Below are experts of layer 2 (counted from 0) of a mixture-of-experts language model. Rows are named router (the router's row for the expert), gate (a neuron's input weights, with its number), up (a neuron's input weights, with its number), down (a neuron's output weights, with its number) and show model dimensions 384-511. Each number is 128 + 24 x the weight over its row's rms, rounded and kept within 0 to 255. Numbers have three digits each.
After each expert's rows: "gets" lists some tokens that make up at least twice as much of what it gets as of all text. This comes from a sample of Wikipedia text that the model never trained on. Tokens count by the router's weight.

# expert 3
router:140165133103154152089140130139110154133113160141130115150118127161179171115139115089142096103145163106129127166122149145134147137178123139134149149154144098178132093136128094119136172157123129140117167136152138145136108144123119139105151106113156129140123146164151113144117144127149123145146111157116130094141144104100090119151136134116148115104175122098077124141155114157110107113097
gate5:069097111143126112106106173103131140133153156119141144152130150116129144146109111123156109108156157166090130195196120136158172150116154113098113081126139170108097119112100145133120118167135150128158129128144129118138135144165156130151123158166151077138111126069142163100140193125159138088132122113173132136105130117116123097052077210139147197156127130137138115094141132143119109136123
up5:087120114157137126089139125177160142149119116125112105155104121132145136110133121112114157176184090114170121094128134105116125126154155149106102115141167161124099136139107091159117083145163133096132152140126093092164131152184122085116154130132128106144106077138126143136135160099106140106104165117128123158120100103198125165122138175136112132186070111135145125124145158134137136123167
down5:132116133176142165110149134136153136142115101170093157104155109105157130139116141082101169130102097140120123124103135132121166113140131138074091081129145096131105146150117156162163141129158095069153117115188123153133133134100112091164122128136152114100086151133147156118159106130097142129116157132130135130096106124147144157176142099117143141141144117153080145090127155143133111157129
gate6:131112139094148137126148156142174147150118167063117122127168174132147114148109138124143162147138104166116117118143154150133126117145132149075124196105117135138153142142129145119121125094162145105118076124101112142164124096120101126102118134177071116130105139138129154096180107119150145134101156139119093112141156131104123108122131161129110137106147085129139131108145186121086128114160
up6:102124127142141082079169098146175106119094101136080126116143143143173131112146136139115142138115118069137141137109113113167108170126110166144120124107153110127133110128097117123129121114138121114126151109126127097149174150111134123142078132150176195120132155142139125170110085138164144132145131149116138103103121146108117093131134146124169140134116112143145103158196143091135108114127
down6:157124127121186168157157082151131151122104122085153127157139135165161148110172120120090130111119131162123101123131149133113108142128090121136141111120115149177175131097132122121137091163131155130149127077158124109147149138127143114160134138127096141167128116139114101100164113151132124121123134093126084099123128162150130148124142165122159147162169117156144142147130107091096167160149
gate7:154130127109132122149143127150109084142166124102167118133155189105122120139176161122122116122162076159115116108170136104128134116081147132117143139083142069130129099155144152105175127084137132118101124138135136154138142157132154135103102098132128113107118120139127133110114147178151073164156153105121130134182125112109119159175148133073101086124110101125163118190111151127134133147177
up7:148167140143089139134132162116070109094150145133130137115137093129189156130125091126122095118129125106108120118083118112058134141112133117104152087128107119166139127163114145102143092122150140174136122166144122109160110137140116145096086118062131101153129139123108113105164123142097093160136126126136159126118104141104146114129128148125159103127149096133145095112166170162116137070138
down7:119159110158142133117084143106107122157115139120155144111107136123132127124106108104122112075113170139088130144145102109136206142128147122156105129087152144148116125142119121171164116137163129131147115103112132133130141104130159176139145131137110120127112145116170114127105161114138159136121151154064114129103203133092099113147151157158112146112142135117165118105090137141144134101162
gate8:146117151107161129124105092114116137090127112139150132097140120107123146131115110132164156089200126090132170107162191119138081194148092136144140108164143139127140072122151138138148130155128148141128086094134173121119138150126147118198116093148140136094170107154152118157127101129124104097085082126137130123146115127144136104142142118115157120149106122129155124191109109160150116120144
up8:106117129133131146128143143085116110158108121105102116103091165112152142095093133118122159191084133117138101044148167145108089189144135125109129091134122127188101107122142123078104116146170102123145130095099169088104139161120165117105145132117119071158092116070135150128119134138117096122154143106151099150115131091106102115128110133159145144138160091103077126134138074143138104147100
down8:093121137136160141133159072117117118149106106122104118130116092094124138147117166121117141139151125155119110107095102145099133158160105121081120135086116126091147097135126147148125141158156118144111107148170136140171135141127121077165088112112146128108096088133157106100126070133145123128120144121113116125131100133155060150133126122133143130118122121158085077148139100148125120128131
gate9:153129161046133098119086113129156134095133104141153094103141112106136169082152097183136111113091146157088161126081111091138125152117108090120145133097098150097153140113168100156081108122129118131116125159107099150104128099122153108143111158070131140095101137115080129104144114124107155102136124132156125149113137125140104163122172154135103118114135108149145120102091128100171096107188
up9:128156115148126130172097099129106135137156112149100101134142141119086122141146129152110115132126127149110163077175120136133138107144151160103126148147137119099152105123122148122127112119104140114126135154135096087124169128116126132109136107186118102126110124107124107141147135084112125171161126088122181085106139153123094114146148108101113128095159104179145164118117108171086126148116
down9:162122090131105137129115098136143161174079114130150158138081151119077131150090172113151126158120114151130126148172094108184097149135149101156175120143148115134105122171101105134097139118130138141095132168124115099148142126111116150113144095148130133087113146119137160130121083189107099135100140125146159120093133098135170117086143113119131142162084164127091130134113151109133131115182
gate10:150162065145139118164097091133173105098154139092114124150111107101087145108095145112091121162109131130085150116132127141120133114139136120124183152153101145090167168110122168092119145122140087161128146118157131135120135128111121127075111131107120133087147135125154112104173069099113140177131121156163153139147121162107145133164125123132114162119092101108165112133117127107167100152111
up10:136156129092173127136162151120101157122119123137126078133158128132113087106130096095156128098095108124142140080128149114114066133183104087131090153121118126159122155146143141061153118191109114147122138136114132109112090127135134127112150116092114106109187187095140160154127126132144152166134134130115098178125160131148134120164141105120102108103118119080106108142137126123136097142128
down10:165151092139110143123171085154159145118126110124125131098158154082091153170127096196124121151088122164147140112134108114143116159165118150155118124117148144119103155152112096097108109112111141080124118132090127117138135117093137128135151099144160079131097132102117114082164144111109162130135106148115099138154120100116114118129146122118111104105129155116171112106129134126132123129128
gets: " |\n", " of", "|", "1", "2", ".\n\n"

# expert 2
router:164165116137150129097132157140104165118122156140153109154148103156184152104155087103138111108138166099146133169110160127116137155145121139116144157146161128159099104121146102113147150143120138134130175156154143136129092117119138163093135103106152124163159143157156135159112126145118152155143129145127148119147141110075084111178153120124108116110158111091103126137158118168127127123084
gate5:128130148103139118157126122119122129146141110127121142139138134094111155132118137118118141112159100156124106166145095154126143123153111127109095169059103081091154123109125131133137103108140145109188071131130154108134116122118114133110192169128138127127131105125090098167103134103143107113129106152159143120123145137143154117132153165138129133125091086116146133131159133117150150089147
up5:099119129129115123104114103133109112092135097102103111163134122095148163116128130131119117149118131175151084114187124125108132088139091097080118139101099121108147157086167128147124116126148162126170093130121137141131135117154149159138110158091084120121124109122091158155101124103136103145149155171121098118137126154115129127146124102139152146134129153147101143121134128152089136106099
down5:125168132143124149127124143120137136141133095135117116182178128099105112127104092123149134121113082090157162112083164144122111108134088130119138118158129116119161159107150160152168146140130129133128128132131140137105144120141125112148146129108127068172169097166111151159116109086130119118125146088142103118124146145137128115152146126144136093161101153173112109100106154107090104123109
gate6:128143121099113102095117123080157145165115119158094092165146136148165109118070149133137143141119112101117133079190117143115118161110120150120145101142127072121137089095106126074133130106118102164137134154131142149138135148083101167111157150127137135142107172178113132089158075133134113080109096101150108115124097125164135121114131085138088154097092119116172163143113138139115110110106
up6:123108144148120143101115145170138196160109125112135133132200160138128098150160121173100118123154142148128134073151110124116109151114143125130115140171144170168176108100118136113116103144107124115090133138105117122135165149087130140148116116116152140102102124112133157116176127138137115107124136129131118095127174130133131138121168130081153135101162119139167140132120159137103145150127
down6:135126104101126149109118108135171181153101110112128150120154129124153132112151129150122155098144139092165092123120085083139142137118093113133142134092127154154130125136120182122122159109116144118119121112141130137137112135083141176116116159124105107142114123092124101144134083108126114119122115104123114133099148139134130164098101148081121114141134134110106086141128114119138126097146
gate7:162105140122113105125156135136136092100147141115146161147116145117192138097112110162151140140114133141118125130107137135115137090152136075128132097118095093115122144081112134119106111105137102118114121126138133135112142111084126110162079134115141104121120134104079167111112117087079106113160169117148139122142128159136116175171131163116129115104133131115102115129161158130159148118150
up7:117141098149090130079146131112128098130130162161138132115092128135107111147134148127075139149132111166096148134095138090152128149137106076153192123141104120165099140140156156161117124117140127076140145150097102149172135114138132108104163134116111127141110128191151090114082154148149084113101161138126084115095165132119119129138051147109121155128159155138117100146162124129143112125116
down7:149138130133115136068127158077132132116143110159092091128117135125092098115125141130137132148126111161130158075136122072132139097073129138095137158135129141088126143114135147169136158093120121140117124122182130114107181134125146119141123105115090141125102134153104138118114122143099141110089155167113140114119101086144162121130132133146135127128103133121137168112123136149089112152117
gate8:157127128121182105118124128135165118144172103110129110137133130129148095155117131131100100158142139146089106096133137111091127125148126077161137161182146106144146123119107106085098161130148110109100113135117085126165079098101158148149108137125101113083069099115146150116097132098168145119148109118103135123114129134146166116127115137135150125169118141107154131116149171157140110137134
up8:122103159129145123121131091162108114115087116157106130136161125086162153118128119144097168118123134133147137131139122113115144113111132160158098152144136126125210118102131139117136111138167129121095148151151133117148165118092148179111109127141165093121139145102115140155153165126128173139124114156101120159103119132142140142166167126102115127170108126134177152121154149117140167169124
down8:108108156167138145110117128080108128128126134120142110152143139113160132104141151102152130156171087095148107152114119079103106135104116131122139133123152125117067154123086154144146151113101137128146164102112146124085142143121145125129144170102112138131135128158133118136125135135138091135112154147118139100162101101158126155065125133114137133148130109140086145138124123081152158092163
gate9:111132187149135133127118140134144068127121110119094070135123122121146123109116118152128169118088126151132086123140105139133089124143147172135133100105128100105108138137102117154139154081101122123138131139099083125128130116140135145157153153170130135138142115103104145110094144087101120180142126157095169115148152087122172144107105113133094130124139150150104120135162130107120104146135
up9:110112118111143171070119128166156118127133143147151073123106141098134158100119131123101131099136116119099127115151145168094140121156106072080133214146102113128124194167088127095175146122104108101111097110125108133113143123115141134111145085115099184133150102097109152140143155128109119134143137128122110119131146122128101119115141095161180110127147092105106161158124097136139147153143
down9:153093121134096167103141112121167167117071148154165142136114138135099120107109096163127118095122080109176126155103122131122135135104166138159115108116095102152153113129153145164163154133097171112136114128098099145151079134070149092139112131149114163088124101177098117145116119150135121156104136099144072139112125078082135134106160176152121076139134157152135087144181102143102092162114
gate10:094108088139125151104110128117102121158142178084131137120134085128133128164089117089192109135131140138116133126158144097107135143164143149152119121111111141140120153126112158119137107130137151128086115103067098200153101107144112101117093140122112127130120102113094138108136084139164073152103102127115113179094125113151115143147149121162137192098084132134142194150117144120111106156131
up10:125101060133155099114111111127181121132112138140168115133146126171181122149128157122125136122103095152083114150115102144158124165174133128103157133137163140123105100134095146164174143158139149158147127125144053137095150110134158150092121133125062113152112175144140140139096164138143189107156147141088130149072164161120139105155078188096111111147125148082116102131101148163087132102116
down10:103157096147047123161109099128108154155105139176115119180168144091148111134153144152173128150096093126094122080111137127137109192153133116091133160155128136135125184139147168156136128136166116148128110154138107131136139112107123131134078158147123112077152103131130140114115132141164151148100110128082118173106152117130124124114146124143132119159179115161126152136098134166147134138153
gets: "9", "201", " and", " a", " \"", "3"

# expert 1
router:146118165086165165108131063167122140095115150115161122137141129138164155132155106136113107108172158119067125135111141096156108130147126111102160154115147107159121103142100077104124148171092134145126138155099123153109173126141125132110155105134157120115079145121164110141135114141104091147130093130098126098157129125095117149150182117120153109102117169090153117144055159142119101117112
gate5:066125099163107101155127132175157149118145154135080139088111142100127137148114149118173128122126128163127194130098130125085132122123111119094100117088117075114122146089080104103135093131164131143098085158105169116133098143112106156127127135072075143087117161108112114152124109158151147103126129129141095149139145144127148169122141080092082148112149155162141133129138135127116106109130
up5:146166134112077137146124093156179114187129130144118152115130093097180109100145142122152125134129138093103165116099107125104163093158152096098137125121093130122108171164143095092095095103157108155128128150092138105115184128113139161112144130112108173165142109124111144171091146133148138118142095093120140147127104176115125134117133118103096147135085137113172135126116147124102115093114
down5:155163111131128159113128125160132158178152163161175125101141145201151146114100111152117133148167091120117119177139174140164138124115160144128083153134114135170140119147122139137127101119140125159141131125176143117106113125133108134152163128153083143176104129161145181110096123107130112129100111101111112148154169135115159134139158134122132137101109157170138153117152103138121143137099
gate6:133142143173126143114163096123136095147101152129140096102127113144146130159128159122121128121080089135144143162121109110114136142118109132136162120105127129109081141114123129109108108099174130116149131111176095138109153117108115131119148102130123133154089137122076140114182110118144114122115146112147144133165121074138104123128135104096100093132117132098118164135152123160140112128111
up6:141114114152137103123136128116126135090104074100128141108111133111135120111187093071097120127095107119137154095132141177120152174101140090147163117170136103172143142156117130109160137108145141180115114108138136122129091151123136093122138103135161129165143117136133136076135111081126134157132145144152139152134169104130139153091141124119132140119163124117145068080109102144113129095166
down6:128111140136125152166097120123160083142159165156144104140125138131093165101157130169169139131065170098157134141127116140122130111121126082146147094105132100178103100137167143088166127150149138116126151164128148111141166130102148122102132108133088163085160110118175146081155089116089127190126086145131152140137147100129107158170145116113101154119138099125136109159099094118107104118169
gate7:098149107167139125095133113131139104160141129127160133174129090097107158101131131122135096136131097133099143129131179160119134108130129125170106131155113108125085138113169140084102122088104125097150193152138128140154146111095129158166113121138096123137162113113112197107113112111141142128107095100122167146106156138102112115137115136154152121121121113150159149134113130126119120154140
up7:072098118097098168116115132099140117118127112164107099142104171112148146126153145083133100134116174105171105088129124188115111134099128091157119091091093116113172130153127151123124152122156145131135152134115126138167082163120113140155156122126142079130147147133110111097139126100120126063160103149102117111132150156118133157146140148137133110122129100093116132141111117103154197136136
down7:168111138122110134136151133129121174133117139124133133129128130156128138115113151171136161153132072101135163110127131145090073116132145129141167113129154112137127108093151112079106099105135147110161134170138136132147148145080137124150149139109099118117142139132138118147137099085138149148100157182166098116153092117143125079128141160093103171118126124113086135162146109111116134170126
gate8:119137103145110149151105123140126133156145123130160140126126103140121165185117192164092142127129136099157126135150149139144117124100113118134155115121138112097090186124102139139153081101101141062115130101129168140110126144142138126117150152128107159126126116184120154121102136126105136176097152124142110094116106163138133164126137104111156160124145134179162126142126177123137100098150
up8:130132116113150113139099146110141124168152140129122166133112142088132128156112137136119160129148103131128130082108178083165145108125143142125145095155104088136129143112101143103172104107126143089098101103112135178081134106147157093133155134128107106097111164169090136101108140121091092130157107196123101132130129158147121172122094133140126130118159145149137115145132144114074111113170
down8:140137118177151095166118170116150147111152126140133124135145128147139175098082159096090126146102101113147125131118166143113133122125138142196108126116106115134116099092190152161147092130142139118135097094166100107143149130125136148132131139179112165116108133159093123152116153089112148144124154150184083147081127143136130148061105133149133164111128105108108122131111137124117141114098
gate9:148103188120083136074136128116100124128129111134083153081135126103090123175121167132108139145156131115124132127119131114121130128103135145179125139136166084082189133142103147115140137151124130154145124138145119110145104142130099178127138153066112137116142150137142155104140119134143171131115157150148138135133156125120080139126163170172151119131091170143160085128129111108150157102143
up9:132114123141113155124088099100152125148133170130131128139116122140139145098104156143093110148093128093098145107132091129143130131123110128149155138123105111137114134141138119142119094120119085112120113161140111144130150116116174113144145154132117101179174122126098138144102099083145110092151122097135126115150123093128101127192173140112130104128088145135109162099132140094101141141065
down9:125125136145110129130156153138127105091132145128131179157103116152158119158125135147199145105124167145152137148058102154069130092160131170156163105129110142120113145135108150131113141132098163111137112158126132149119139121108137137166123143146115132089154131078104099125114152152148154160099103164101116129147150158161140174119121169203110128149080140068152113149137161118149132145113
gate10:154137166152120096135148140139136148160115105090112112137134154118074142096140138141149134122163145119156099187127110090107139132144097134151145113136098105098160124146113086119118097124071128148129154146109169167113134172107099159138103101128076142136115088157098150134145169114163102073082131125147131115151075156174145112143122122148133179124105119085148183162143152153122115130083
up10:120107079061171182122117153149161101120134133105112126104121124142130172123110141141118184125145130170141106121106170185153129129103105167090132108123097146147107174121154145099139116138159141084117109166078100114141116121146160124123147164127131077121159141135136101103116135146131133130128139112119137114123149113109164072098133166098100126109199137188172102133107132109128135120147
down10:126094131113111163118139123101129137115044105101076133111127114112144172133167085093104077145109155172124149129092115152122128133109120150112188118167134124159141140132129103125087126109104122184127204181099081147118144148164157140095112075150147100118127085126126138154132125148104133111107148104133135148107135094105116126138112086158175106124160122152126128138121122132143145154122
gets: " ", " as", "5", "er", " also", "202"

# expert 4
router:153143124149136142093124106158124136142106171163161114149146130140178138128149075085151115103131160103139147153090153118152140127133107106130141124109150126158102102113137119121150134137142129144103160153156121138162079126135131163094141106088158111153163150160169135164127150143116128114151103175093150106146114126109080117155140107099166099123158077085092109154181125159111117131090
gate5:109119140144108151067126136113079119116154126154137132200107130122112154127135135136114109134110121135176130111114078141106122140101124181149147151122101119131164108130103118123101125105162091160126119116131182131134135131146125106120153147127154125113124142120124135101110155116137119149087139105120080126157134096179150123098089153143128107097137182152131159161141151152128150162150
up5:142124101113137105138156124147181101109128170090091112104111110136111135109123096163167160181125168129152121113149086121145187139123082117111149166111104182117192121123113139173155164108115092143081113120128107148165121170103134111156103164142125138114123136144090126107143126148143140155159109109127082146112146109116128134121171147102097141122143075121097152118119121123115136133122
down5:172135126165155103103118158111147132111142170122121134156138111129137102099126148148149121178105144102119112129138145123129151128124092157131119122102112100096159114083141169140128102119154142132089105155128101124141090125128133146137181156140116122126126094127136151109133122164147104078152126108100114134106115133116112143110152096109126115124158145111135132109165106117097086095133
gate6:146073138146152123128154125125102114096109107131104144130139135066126116162104149165146128132114123139119140084113092134173137141130164100099133144127151135163095136118090115091149104159123152153142128124170119161107110184137204145153151130185106178114100113129133150091164123123105181161158144157104177121118108134088168131146116126139102108138103110116133113084155111082132112097117
up6:111115123101128138109151109163096141156164095133122129128125103105156108104100130185137168135168172084168125079156109163133096177118130130065097157122113128122117140106122099108173101130158129127118135101134140132091115193140152171108097090147079115108120121151121163146129134122094132156147131121077119074107127120163126126182156137149093110101152131108156121108112070096148130117115
down6:135101103160098132075143124154105122101161139168108139116092121133132093133137140129202153110192087131133141121143148126123132110132129072137107120105146123136152132099105121102148120152142142151104152093114167153126149121123143130157177160128154142115101115129176164109104124188143135153128123107095149113143150112111145114120132133113110138121139129144165125118112151090151142112124
gate7:160144116127131127149148093120115146121135118131093131137151105106159125095155143119135159128117109096105157163118130102116083114117114135147117116112140112149134123109142110118131139107161175097120108108117176143111145123182034130143114156118117139122117117121146121125140103088149140081091117099140111109103165158094142138134119133145131128119131118137096156102146126138174096121101
up7:095111114109089113112128134104185150129162144104115141086133083159126131129102132124135107137087114099126145157131163123165111130138122144091172144145096158103086137104094111159125123140128107124131163125135132101168134127125149139153117124144129130138123146086160061157127141089135108127158105141103094126106105121124114123138122167153132096113194168132091130062142138164096177124095
down7:140127131093119131101117118153142161118113159145087137145122152127141115125164076133087104115115142101124135142097149149124084162149162118117148133181125131130103071140118141114069116181125127118105127151123097140138112123137100105158131169111133150115102190148098127120122128154152123119158106125143151108087111123122156137142112122169139140143092073140109132115124126139145130153107
gate8:138122109149137153134155163138149098141136119156145079111145097137180143122114164117121091123128121127096164090105147127109155137156163126080096116095112158076177128122119139143111128098097121120127144134134124120115150155133126105133134164133115136135106130132116145125137146175133109141083124093137150162127098122129086130157120059163130144141117124129119119143118125091128169126111
up8:101132122141139095134091090113121133116096108117135138153088094112131098128109073117150166107119132129113062135130124127095136146104151146126141130194124108141150067117143112146155149101127138118067149101143181134103095091180122151132097091109145096089112126133119145082108149138182139093150120152115149134099196154112135160141124157140076112117134147132129114133154120115148144107134
down8:143110135130155110136130101097153117140102139123138135119113110124089041113095092138106161130128132124119061117127116114141120140091134168117162122168095132120119156118166128145147170052104167124106142145146122117102114100122161186122126104130101165104163150124087125095117114072115110151169095147089126073131131111090128117137126140137151138123149125135102121097100133180126144146084
gate9:109125109122113168148119170114085137133162134115130108148096098138131115137124101122164123175112132168161152138156084145107144126164121133142104124125072082155096164124092143123094138120140152126138118132148133136129121147155091132136115133130125141096149142102143130134123113116126138133148140098126134126075147150120116110115112136100149149126112180121108147183156113140145160136143
up9:151113144162097144095165137113096109120145119131098122115130125155121145129171131177104103169128103154140067121125188165123142104153093122127132173124156130118134159129150088127142138128160157107132146133123150099184098142142173132095094181130185072112154163157145091135118124197153128129143097125165107160074149101153116123145083088147140112134116093133109133154141148097149118146151
down9:154139107144140142127134135115141114109144142161146104115095125131077146134114107098143115148129140157153174179145152123144141112114143132146075146116132141070136084112118130116122128126101066135122158133133126205098123143191108133102120144122127113119123149127123123082132118144117083109137131102141104112156122090123139137121100136140139112139132123096118093171124145136084100119139
gate10:127098108118141126113130115122158173104144166127110155157132117116094104156127128119110168089135106146136103107116123117110114154137084129111153180126117171129135131123174136126073144121106108121148089098128157107138124121157140141136160125113152153136140147135125089162150095118159119131071133087139165107115175140098197124150176095128120129160136132130107174109130137131141175105144
up10:094142126125168089127117128123111166169112131104132168153111087142097121101089121139151135141095098121122112153152096098173139126155115131129097124080104119179146139170072091128132126140129119148119179138138151117167123149143125119139161161125136141115116146152120146146133189116127124137112102097099108093105134094140136174082130127128139117137117150120088098132143117173096110077123
down10:175107125160100150090112126125182060129165133123144099176119119139148116148152114134118086132115107114109147100136106121108155123093126107157093101073118134076105073157085121135092113121110101145125112147079151133109131089126146147125129102115114177136109121136088121127120115100163149173145108168112138139108152096140125127100132139151098125105152148105106123102182076135113159133091
gets: ",", "0", "6", " The", "4", ")\n"

# expert 5
router:157187129101115130088084115146114158125107115147140102149071091126135153127129070157123101119107160142128142150124143119156130157155098094118132157120143153144089130096129112124136143127123111125142149147136167133086161125119154148088149116092130127092097155178139132125133183131134109137122103160133148112123138070153107121156103147161140101105093090103116119155117107153098112120134
gate5:098096109098131118148129118138107109120125142104125127117163153115151078135125150122091115167187119161138126106099117100109152126118116119152178153119171119167143123135137095125139154088163149103131151090141107093127119157123158122139140119169151108116148128159105075174137181132129141129126108125125138135083132118104098153083117108112131152141095114146218144132134138159150080100164
up5:140142098146133125128109132091083166147121122144141192126139122107106138129158112139159180104114107121121083130110154157123132147135173125102134112110114169118125173138176114142125134152153128126099116076086095107146121119127179174085156150140165146115096121176138108109185125144133125125139125126136097171120114158118093138138162158156108148107099130106108128159158157150087114154127
down5:107126155138143168145116121164124154141144061136128101122126119150166141114123111116108129081116130137138072103106103151109122132146115159146125142175143142122138104157119116129109125137152099142133114116113147110129159127124103126146146134123148143109118114105166165091121138154158116132084156102133086129142166109118155159098150127107097074150097153084130157102131114121092106112169
gate6:120108113101121151139106084115156128168131130106117142145190143100162145163115123139153199123191090110104142147105090103143139124097144134160113158098122118159104137163101097123110118134111139094129083114106116138094144138144158117112101163164146101091087175138170131086105127151099088141090081135152134137102112158125136101095099147136129157134156113167152074159114136131111109110109
up6:124135102127136109145153099131182139136130134129150135136163144136122183163119113109116131188159142157130159134098151123193169068164137186148118191122114163110115139140104120164111139124118111135159116165090127141112088128130098114169122164148118139108172197149102144104146189074154111130133095121126115104117075139152140190099118124157134164127126119154135126096107096119186135136094
down6:089110104131136155120111107135125131125149104105106153139150164109109134100137134108129149131131074181122158118143166101090123131146124140114128130156129078116161119094116161191137131153129138106153136118158152132136137102128125071141170139103161115174131106131132134123120138127096133108116116122116124113163100148139139160116117157100158148098136107191117141116122145147177087118176
gate7:168152143135085149127159132148098102136082105146108152109165126137097127107166126148134141132149157112143129098146119181136121106134129095127134124110099133160170147143173135128120135127151126080141147148140121124172098143154144101129084105160129107120102155127126134110147123124143120166132094108100115127080111129115097170140141157113176100107112126129097146147131185136130149129160
up7:146192133113063114106123135103124117144153113161111121136139152103107141154140125124133106086118153121178124079119145146114145128110131108123128143157075094159134173120160109128129146140151120111153125143140139134168138166104126099129125157072160158127108157130097131156118140121153130124141103121077116095141128113131110091147134142147168133142106097132149103106134133122138106108111
down7:127132114157129142185139140150113132163160110120173106146164107115126100111114147116083156155128111115098144119113100099130149111140122113136144100132130127166121087132135145103155078134114118101112136126108145118178131103133152095102091149091091152181152136117144126128127071129113124144105128097134165173139181142140139131109158100083087143110156117161110153117140122108168153114137
gate8:142126148127137123134122133101121067089110158111109123159121111136111125132117151128130142125127147126097147131142102119124121111124064083165122138089173071118130093143149167090117145179109123152129163166116154105155129098137140155140130172139111158162127166115113111116115130138135148046139097152116170184167157140134075135113149132100125160124138135126156153119124153094162142183165
up8:138109104147137160135154135108146162129114139104148113145152133178119126144127132120099143172108136154050091134159117126132129075111135115126124122122132142124120121082148131104166124148098147108155121138107156142136143070069187156131146178123151140120109104143075093166118114149156131144092143108125104141128121140120161115122152155121099129159099104140121160119175169112133140136114
down8:097141107139090184093146112124133080134086148106127111110125109112112139162112082109092098139149143143110093134110082148146140129108154131136113162101114119152136132108119124139062157146131108182156129131130105140140105108101162118063114113139147143074129139085134120105163141141150138112141127124131136124141102141130089110164140139153115162154140128096139170163116158136129110134124
gate9:137128133118159101098161142161128098148155104151157156107110054098141150150133162128149144142142122128149160124146141132131146106140123139113146147068072131124134175118122086111135130105173133135142089128068119108149116121124143103112115139106136090132132120160102134132123122122200100092126103094125133128055108105109143107166136085110149129161096133104162110083098127151161072147148
up9:085141158107143135115149117101098101136077151153144120149090114149109140099139104147104143119131103119152148147138141081126131125144121101162144118136123091147115115113125128115125095128123147114112116136163167116136150139114122123134104144111108135090128162138121155115199109105168132133111175164094099115176130111156118112059170138102122148092159130122128116136124115149115113123114
down9:126151128119127117141095102181118109122080102140120140108136101146152134130108137148129106118112164127134137173112191118099135164106140149147099097107128127134132157125097159119111140157123106132157151127109127149121135145124144109126116097090141126077104128120133118105106145132129113150155163121095158121121108110156106167112115111145124072094126090089142144131107113066096157073100
gate10:093135132137132193129132078135117110102101074132134144178103139122129118119138081138078086117166156105120122163111101114155136128118158137119112125112112154137111101157128123142187117105162115134151137177105141119133148062108136134148172137104147111116152122136115099099123128149143099145103122124118134126177143130140165131114180112158094131141083116131093127094111116108159133158120
up10:156102134135142146134121109108137116127114151148151127138104124176138144118096113138134105153128113114112158102117106143145163107139142115103119146104125143125137154121132140167168143107133100140079144129128076115155162088141145099139160115125080130175094110140134111113100106112080078107143125106072104099107136153127100109146179132109099105100118131098171188127073118098123088136134
down10:110147136118111164136145143127127123150123146104134136149133168137109162088155108107126159097163126090105093126133078152113137078133128152125147142143153129128152060130144170135105137098142126109069126129146148141104155112136126108150104135112126147131140142118134099136136119136122116129145129145080123140162163141087126104146135109111103096121144156089113148090112140162117079136124
gets: " |", ";", " in", "s", ");", "y"